From a checkpoint of a small mixture-of-experts model trained on Wikipedia.
Size: vocabulary 8192, 95.9M parameters.
Below are experts of layer 7 (counted from 0) of a mixture-of-experts language model. Rows are named router (the router's row for the expert), down (a neuron's output weights, with its number) and show model dimensions 0-223. Each number is 128 + 24 x the weight over its row's rms, rounded and kept within 0 to 255. Numbers have three digits each.
After each expert's rows: a language model's description of what the expert responds to. This comes from a sample of Wikipedia text that the model never trained on.

# expert 33
router:112112095147140129126118142117120149122119148098142108097118090137168104118118148152128118135129124148148139094116131122105143121106136132082141100080129119092136138111123068167072153133130092159123133126156101130145145110154161101138124155130093129101149180139082123127134136154144154140117161099049134095148107194130166143092149144110124141142147131137121170115119117095117149088137146192126120150100182099116146140124147123137117140129138095120134105174126167134142116123134121175136145135111106122115110128139111121145123139180162115165116125101156085144140150182176150147093105157122126183128148109130121121145131120089099137102076116125123133150118134155072138104112
down0:129096119108124129087161149122161168142138130112129122152104140144122100124147148129104085157123166127119132144131171146124114137155127107109129127125117117131095138104098121137191115139102119107124118092153143100121093129133157146096114101139097136097137119151132142130151122087108162114137132078137162115127137123101126149092135124171113187110157111108084155123102114119122146101162121089142099171157132100145146082139142094153099115136182130083181149151126087133124125114145082122158127114126103126176134129103115143149146140180129154126158149095147131120108130157095143123143140159109140085133123077122118117138096136122082136152094114105109175176112072093098122076136
What it handles: First capitalized syllable of a foreign or unfamiliar proper name, such as Cha-bahar, Ka, Na, Le-go, La-kshmi.

# expert 16
router:162124161100192125126092104180109148141140128096134132153136131157145124126107169166147175100124154166159127123117134109100140122119080142113103121129130116119138126133125133134114144106106136156092118147146086111153109122135130155131108099115134187088188112145113094166132169138171118153143171183121130100159128107140140088125132114130130145130143128100119145122121133118104148123157096138098105134158150099114104108140118089168163133132179107202148116117157125136129098133102091126125123139130141098134139115133082106147124125105128095140118150133207137172129150094150118154149141097101106136101147125117119177096094122104140149140066155154126141114150127129110132130134
down0:150139170144133129137117147138109160130122137124128075110147144116129121143149138088136134132097123105123155119114146103142098110166078128162134176109106122154134124111123161129118112165139095156077155164170142122112138147146097085105119129127146139108156127125126122134084157148154120140126164154173149118110158160111141128118111122146160073117145139114148113146112132145153140133127165130123088156119122122108121145133111160162119126129080080122118075125109163115101158144174167083126113104126144189112119171119068116128151123144127155145163132090125133140147132121142107185153112128100094123104115103061119086097133166137164121082137164161149114149131128123133090139166
What it handles: Past-tense and participle verbs or -ed endings, often before "by" or a date: Developed by, Designed by, Retrieved, published, built.

# expert 31
router:111115122134130129117138113171127159162136156080147171150143088131142153175095133158143142107148133129152155113142117126108095161141128136136125090153148118102118171139109125122117116113100160112151125131151126075166119114129167136166142160169093100097096167151164108139094183152130153124150138118116124066142101129108133133111136097142131172176122150155140148094140093097110105145165139128101112143099158100111135103121137106120125131109123181094127118102135139137134122102128113121100178151153103138137141143111115153132110170128163080115113107102107078118102138156158110157067082072118133113141108112158113160168136106151116125082107132139123158128108131134109120107127
down0:149139160090155114133097101116124109152160156148121120124135149126092118105129114192116160135132163109163097072108123101111121159110145139135155131070130085167152146121161125140141137131107129092159093103113111115148139111091104149137128146136153122090133130148068140141106154137104123136137147090129129135105127120103120165138108145087127053129162107121125159103093114156149113188123124118128137130121112136112114147132138094110129104179141118087116114106084140114160151106106127150139120163114146155133128149114154132143129150185172145170109083119149139095120118143165121154107120113108131117106095138151147122154126109150123173104096158074130145138077111117126140182136
What it handles: First pieces of split lowercase words, often Latinate prefixes after the or a, such as de-, dis-, ex-, un-, per-, plus bare spaces.

# expert 38
router:128139165149125119127100142147124171157162173115118159144136123110136104104119170171141114113125186127141165130102080156104060098139107159121132128136156166111188160097146099162083130108099129142151148137154149133120117103126122113126076178173085136146119121141078096141134132137101124110145149124116121132147094133128140146113120137138153147104102169135126169103132122124136173108149121133100107130091164117098138117147140130124126146109120143150109120166102182132162148064112148118107147110136098120140187110139140142130111135133132152139122158101166101180141130177138110145113090108118134157121139139129110144151153081115145126158076116145132166122112136132098136145136
down0:129123150103188083120103150116103120111140115144172148169120159106119121123161081077137111088108127155127104107113116098147160115176172135117104134139137170130113111139142107170155130097136111130140119137120130129101103181124116104146075117152134134102177140115134109121120120148104119150188150118167116126140125161119143098146154183094144100156129099113146133146167106166134119143177134148151152124133104120092130129100121142132131098129145154116121162144158110133124124138149132131117127136132110093123160109111141133145147157144207145099119144136116145138131095114122154126146114131148092080084185138150125140103081129150145124131130108099132127152085148128125123049155
What it handles: Opening syllable pieces of capitalized names and words, such as Mer in Meredith, Mar in Martin, and Ar, Har, Ber.

# expert 17
router:109152134136121128103111138122133126172126160089137132109146064112149139121069143147121109118153134128129171113097104111121099167157133177146174113108108103135160092111114091169109133162098110164113069127106110115128152113112109140150121130134140167094105136146164098115157125157155088125127125145115150106142115128132171115080121130106109149168100141139110117109156103084146179108138127129094118175110130120115149092133153077150129157107143157168160154111105163178124087122088132127151126181154098118097135119130130101158145136131139138138091147114153101177101111175145155146129115119134140125110094116136100145126117143102113122126088145162122094145091125150117118113115
down0:115164121147141152170098116161139138171096140149167151104140141163137127124165113113158153100093134135118158113091116121133173119146144114164093108101138138148087143092117089148123086126105153139149131132157111123148146114134134138092156125172116147155169130124178133110138135165107136078149137146137159151072157146146124132119147082144120132136078126120131152157124178123121104124138123111128098110128144118085126110119132160098162120090135172109144141124113141107111180175113132107157108103112106156110111135134151122153168119157130102129125104112149115120115068103124085088121103129129129172173129127123146117119121133107160140136113084117102110161063159154073130118117
What it handles: Spaces, pipes, dollar signs, backslashes and subscript braces inside LaTeX formulas and numeric sports or results tables.

# expert 49
router:121120162174132126136124141166062178162157130140117162137171056144143143133078117134159153108132137177155131138122122119098085171124110152118139104127113133131151159140176116125148116179118119148127117150155108121172159129108103141134118140114156108146177147113132081154118155128148099098116149123130159086169101143134135136109113140126184104131108141121142131121098128115126131120114078112107116114157106109164155131126126048148127150117104099114089113150119155143157111094118106152105125153138082121126149092139127118120131151117113116148111175160132115147141126101149198157118140119116138118101146109132094161105090141126142150110131139171091106143125141136135106108134
down0:106104100128098137135134129165171132103153095169128121126112146161179135110136111185135136110142128123152111142136159121171102114143160155145119135107143109140129129174140131185134164149126128109149125128099148165112149070099148114109073125133121122121128099074140144082187137140090132139109144129149124126158113127154152159139107127144171089180107121123089099112126157148171140130125160116158124132152106122149123156128121114133142130147133172096161105123114130123186127117109147105118116109160119105129079158124169111133088066145155148127114166153143132119130148111140147138104147135195104129096149095109147103137107164145146119125112107114144099087131098102111115141108
What it handles: Kinship and role nouns such as member, director, son, professor, plus mid-word or final pieces of split names and words, such as -er, -ch.

# expert 26
router:127158156160150165104136116178127136138145153078145125149155100151126105113104133130140147107136135125161159193118139109118141153109144117130145129140155093127140152113108086144107135169119118128141092121135083120175154118117142140147134133139131168136141120125109134128122159155120095145105132149128148105148096160105140104119141145127143174172127148135115168141131116108110140084134094140096113136139126116116166072127121079153182124113145145138102150128135127146139074074071072137117173121157122115128121129123126055150135177135123111154101120093196141137121171147152164181125126135108135168105131109123101127115118133101108111115111132149130135143119137122090120069134
down0:160146166110117091159098114157098107170140093129126129087143106106124051069133104120120104125149139117132123103130127106105102147150144158105137118121145115117167144107156175144110121134118086106107115144120142155113134101094125153074171141127134154172110142119108161107130109119132071120120073139124119145128144154144116118156168103120152146135151112156123116132097191109086128138119130111125153154152113133104126121142180156071134141141143086129112124138114160150100123123143133129154131143106157116137147123102143107124077105107128152130119111149179088148143119099106180119114138108170129147123103083109122163143148128134140134125152165151125135057154128151096112106113
What it handles: Final digits of years and decimal coordinates, as in 198'6' and 40.15'3', plus time words like century, years, ago and later.

# expert 40
router:070125133164113140106117064120125130130152156102168149150136122177159129173123179136144130111130135148121131151116124135114132124114076153118166085171130082138141121136116133112121143144092161130060081171120091105135167103126122171164144130128110118127105134152131112098144167128123182155104124154099170097122111119128161135095124145072125143107107138118118123116148110137106134111135107171109140129148122099091190117106168101138161132149127144164177111142149155148101091121126123164140113133157126100095165119156128140151098123161124123166120117128131129145100119126122143143133108127135130174104157155162061130093123115118122163148108127140115109125092131146107132119119
down0:115126121144132155143132114162113163162154124139146143179181119136170105096107122093112135136097110147128110127149117156137101166196156127185096153118154136116098112163155174117105115098102135114070139133116126129137106137133117094103103167141163151158103113137170156154117132130150128138125144161127142113116122100113132148104135131141098122119128140118148146089125141137092141115151122134152134146109157185123125130155145144111160125135106120161163123139128143172159151146101141150167125141146126185146132109169151178114101108111100144089142113115134105124132105154131181079144119095133172141145078094092075107139147108141144086136114145124129099093128164174116133124127
What it handles: Pipe characters separating cells in wiki tables of results, votes, sports standings and climate data, plus colons and semicolons in lists.

# expert 12
router:117150149171121157099120111160138146135161144129126143140127124141141132165105146113201201078133135140165105123103099130142113131127149131100191144133123084154156172110142121135116158125140139132091096143143154120131169132118146152146136143129136145150122166158111108143109111126129143131148146150114149130118081135134126122086168139122151136149111117092144139103165055077118143051158118158102128158128156152155154161136148109147180132113149113190151130154139154119150129126086150097113132161113126105097152150159096118172139122141105082140125134125140124130135147112109132141086137125115135102107166171143091136136125119114124132104103146157118133135114172103132157127132
down1:132169148129130137093108131057165148075126125135132132122144154109109105144129111126122099141103149145123105113093121162124113118156151122097140142128109131119128150091175195147051135123139101139156143127122122159116145113127148127159160118133105126109107125139120148160135121112128105108137118148129144094116150157163124163104157138187116153128130129122117157100189149129182101085142079136115131112085120145091133116132117108150135114092127135148112158121128092127117172136138124134119126115122093017132167135151147111134146154181130100103127131093140135102122131182078133151143098141117147114123127134129152121139095101105110144145125129164156130121122155155156119123116
What it handles: Line-initial hyphens that open infobox fields like Location: or Genres:, table-row pipes, and separators such as =, →, featuring.

# expert 14
router:118145133157174152125086122119100194153115169142158173136137108135115128140126137166123140078092127117170139116076115117120101155096154149104135117110140142093145149103141126172103159133126141166153105136190096116193104104100154160123165104142153148137152124159102138122123106126132157159102153132103108115143131100130174085138135183086172100100124117179097115130123166105108142095167092142088151146153161097126139110126153100142122135137138137167109105127130111114154118097143125128128150089156131143122178159129121135147102106133132139117110109104157110150138148175135166161125134135108164131151116134124125114139109139123152154115130143142117143107135188135140128128145
down0:085128116149086097166129128091144120154104136159093150096114109104109106118138107120102121163103119165159178100109123102082084124146185131120112090164151124097149161143168110083104128087092102094090104122125149136144111135146144107134131107077163144123097137125072110116124117125137166124146134100113166099125111131111136161192121117096149149133115138157141108120120116108130176141129131109125109137128160146077114099098133110104111128127132155118122145133149110169094134135116119088136127124131124171142115106102157147115137178139117104132125145143126153084148099152141123136142122164164130099134166116135163147156129146143091109174140103099134166112099147111109100080121
What it handles: Inner word pieces of taxonomic and foreign names, especially in biological classification lists, such as Arch in Archosauria and ct in Arctiinae.

# expert 13
router:094140155163091112081121118156132149172187133114140150140132119138115145134131148155134145133145128124135147145089116129131120158155129136123128142142119124056141126098119113171133134138109170133101139127157145119127152122124145184141141122124095172104130138128098086118089165120148160118128159200111140105139120111133120132077133136108136166202114146137122119142142127077114099104158139157126110162107148114099128095149104112139140166118109170139132134137113111141122111134081098103106131154150110138136134154139142093143138117125136094127134160126104079137092133122173152158088141100099142124101133174151098145129106125106061122070098128167094117129090139096123152122116
down0:119163096111167115141105081159113135146150140148125096139116132176113127137137186166127108152137159109120152127168151144106131135173145163167114133113111075112148136126171145118135170104150106104138133131121176117125127172104080116114166095122130131143104109115135132140106133132164110171144155137120125159198122137113149117149182141118113068118123106117092149161104133133126132167130126107107107130141140163128159152135089144116094154182141113162125109144177122115111161142117085104116115178119123090109143128125148135142098131102121084138142122145071117154138124126154115132105130115123079151125127131106122066137159119103132110152112154111154117123170131125147147167144
What it handles: Bare space tokens before numbers or words in lists and tables, plus hyphens joining compounds, as in heritage-listed, wholly-original.

# expert 32
router:113169151126148153127134137120080156135143164125156084165108100130159152121117137150107132073161161148149166182083125131147121100131110139111131144144134117166102123088112112136116115156126151151117116153155082089140134126086127138134130113142132127121155133147145172118111144123125112119076160144119084087141112100104167130080134125126175133168077143116116135126155112128112125151144064166134130118085138137144168121130149107119144169138153103143159147112125169129164117123083133101120149119170117103088157139160137140176101163173131112146140116100108082125144169119145163136106123106094137145110142144151089113103101126124113116123089137176083110125113121125138119134127
down0:147126140126083136152148131093101081121117128136167158118138143136184147089105162132122106114135177137146155071159086106132133102126130106173111105110140123173123071169143156110103113164084139096124135132121115109123126133151157113092136148166093122111133130128090117123162124092070119130149144119158174118082138137138120122133107120127149106126109114142163136120072140088133119102110161089116122129173158123141104133125161095117091152161126133157091182155150147129101124158144103145153132086132142173136152134140172144167177135094103103136112147138147132142132145128142164101128147119121137096114144128145129119148104095127115119182121135154118090140112125134122116121172
What it handles: Sentence-final periods, often combined with a closing quote or parenthesis, and == heading markers at section starts and ends.

# expert 53
router:138139163131152162091128133156100125139154137101169116135165131152122098097135132122131163095130118185154160158121089060140143129114079158127149148131131111142117142112121107159109109146117156136097104135160142121189131093120128123132142132126123127113175138127102113163124138124141143190118159179098150099165122148098115073115111109148086152097138144189091137108170117100142159092107119145144087148135157104122113092126110122171133153119117120166121124144151119151128069114110091139113125165130124121110142157126113075130134196117148099125109122134189129138138140142146114105128143115088145137099136137147123133095136109133149132149089143156112125154114154148118141137113
down0:082144139132125076137117163092155104156148132163139127122148073145120133146097153148121107145127113108110111155165095116129113169116169158122107137151111145131152116144143117125114126107102144105114142121124098133164134118125112086106120160128157164130138161134129123122103126123150110074148133140122125082148114098120130088146116129114171124167147127095092130186160137158105124115093154183153112107127145153140125166120111061131109141125142140071118096149130151130127136157172120151170132066148112093144093150107148147111151094081119148132157146134092109151115161134164145161149120154126105126144123144078111121140163134078140120090117132121158093112108111138137121112177
What it handles: Main verbs, participles and adverbs right after is, was, are or be: died, located, remained, used widely, heavily controlled.

# expert 61
router:147121169130130178101124130117124138164128143119129141139132142114113123141087141145122128104143126172160116139133119093106117129153103152089148134136130142077164122126110120146101159125134144154154081139145144105129116144092140149122155143170107162076100159156098097161156136127165152151103157150127132091136149133116134077104142134117195156158114151118149134135121124065105161087155081188126097131076121112123167106123160092117134129149148170128147101141148141138132108142108072149130130129155111118068130123130128118125177107104137099143113162134130114141102172136148114130083096128137151158101118108176099134091128122100123115081112151171100129116107134131141127132118
down1:124105149113171110137086121117122147123151104167117114172118112096151166110171126135118145182103115114075114121129118151127158122135143104159139133144155109140094156093112119171104176133117065133152105129134113125142137162104139109117137108138137103164146131158143197123155099155160101134149145111137123107132141107120121142103132121155149133123128118075146096140138184128154159124169120082122075126126077141090159067161157098105146121148138117141083115116123111123109130166120129134144099115163133127102174152137105119131129076172085154151160138162148135153122115088134090124131123136125072121101133128137102125125179120111128125109155125167126127132138133114119121122099
What it handles: Line breaks between paragraphs, list items and table rows, and opening quotes, parentheses and brackets before titles or notes.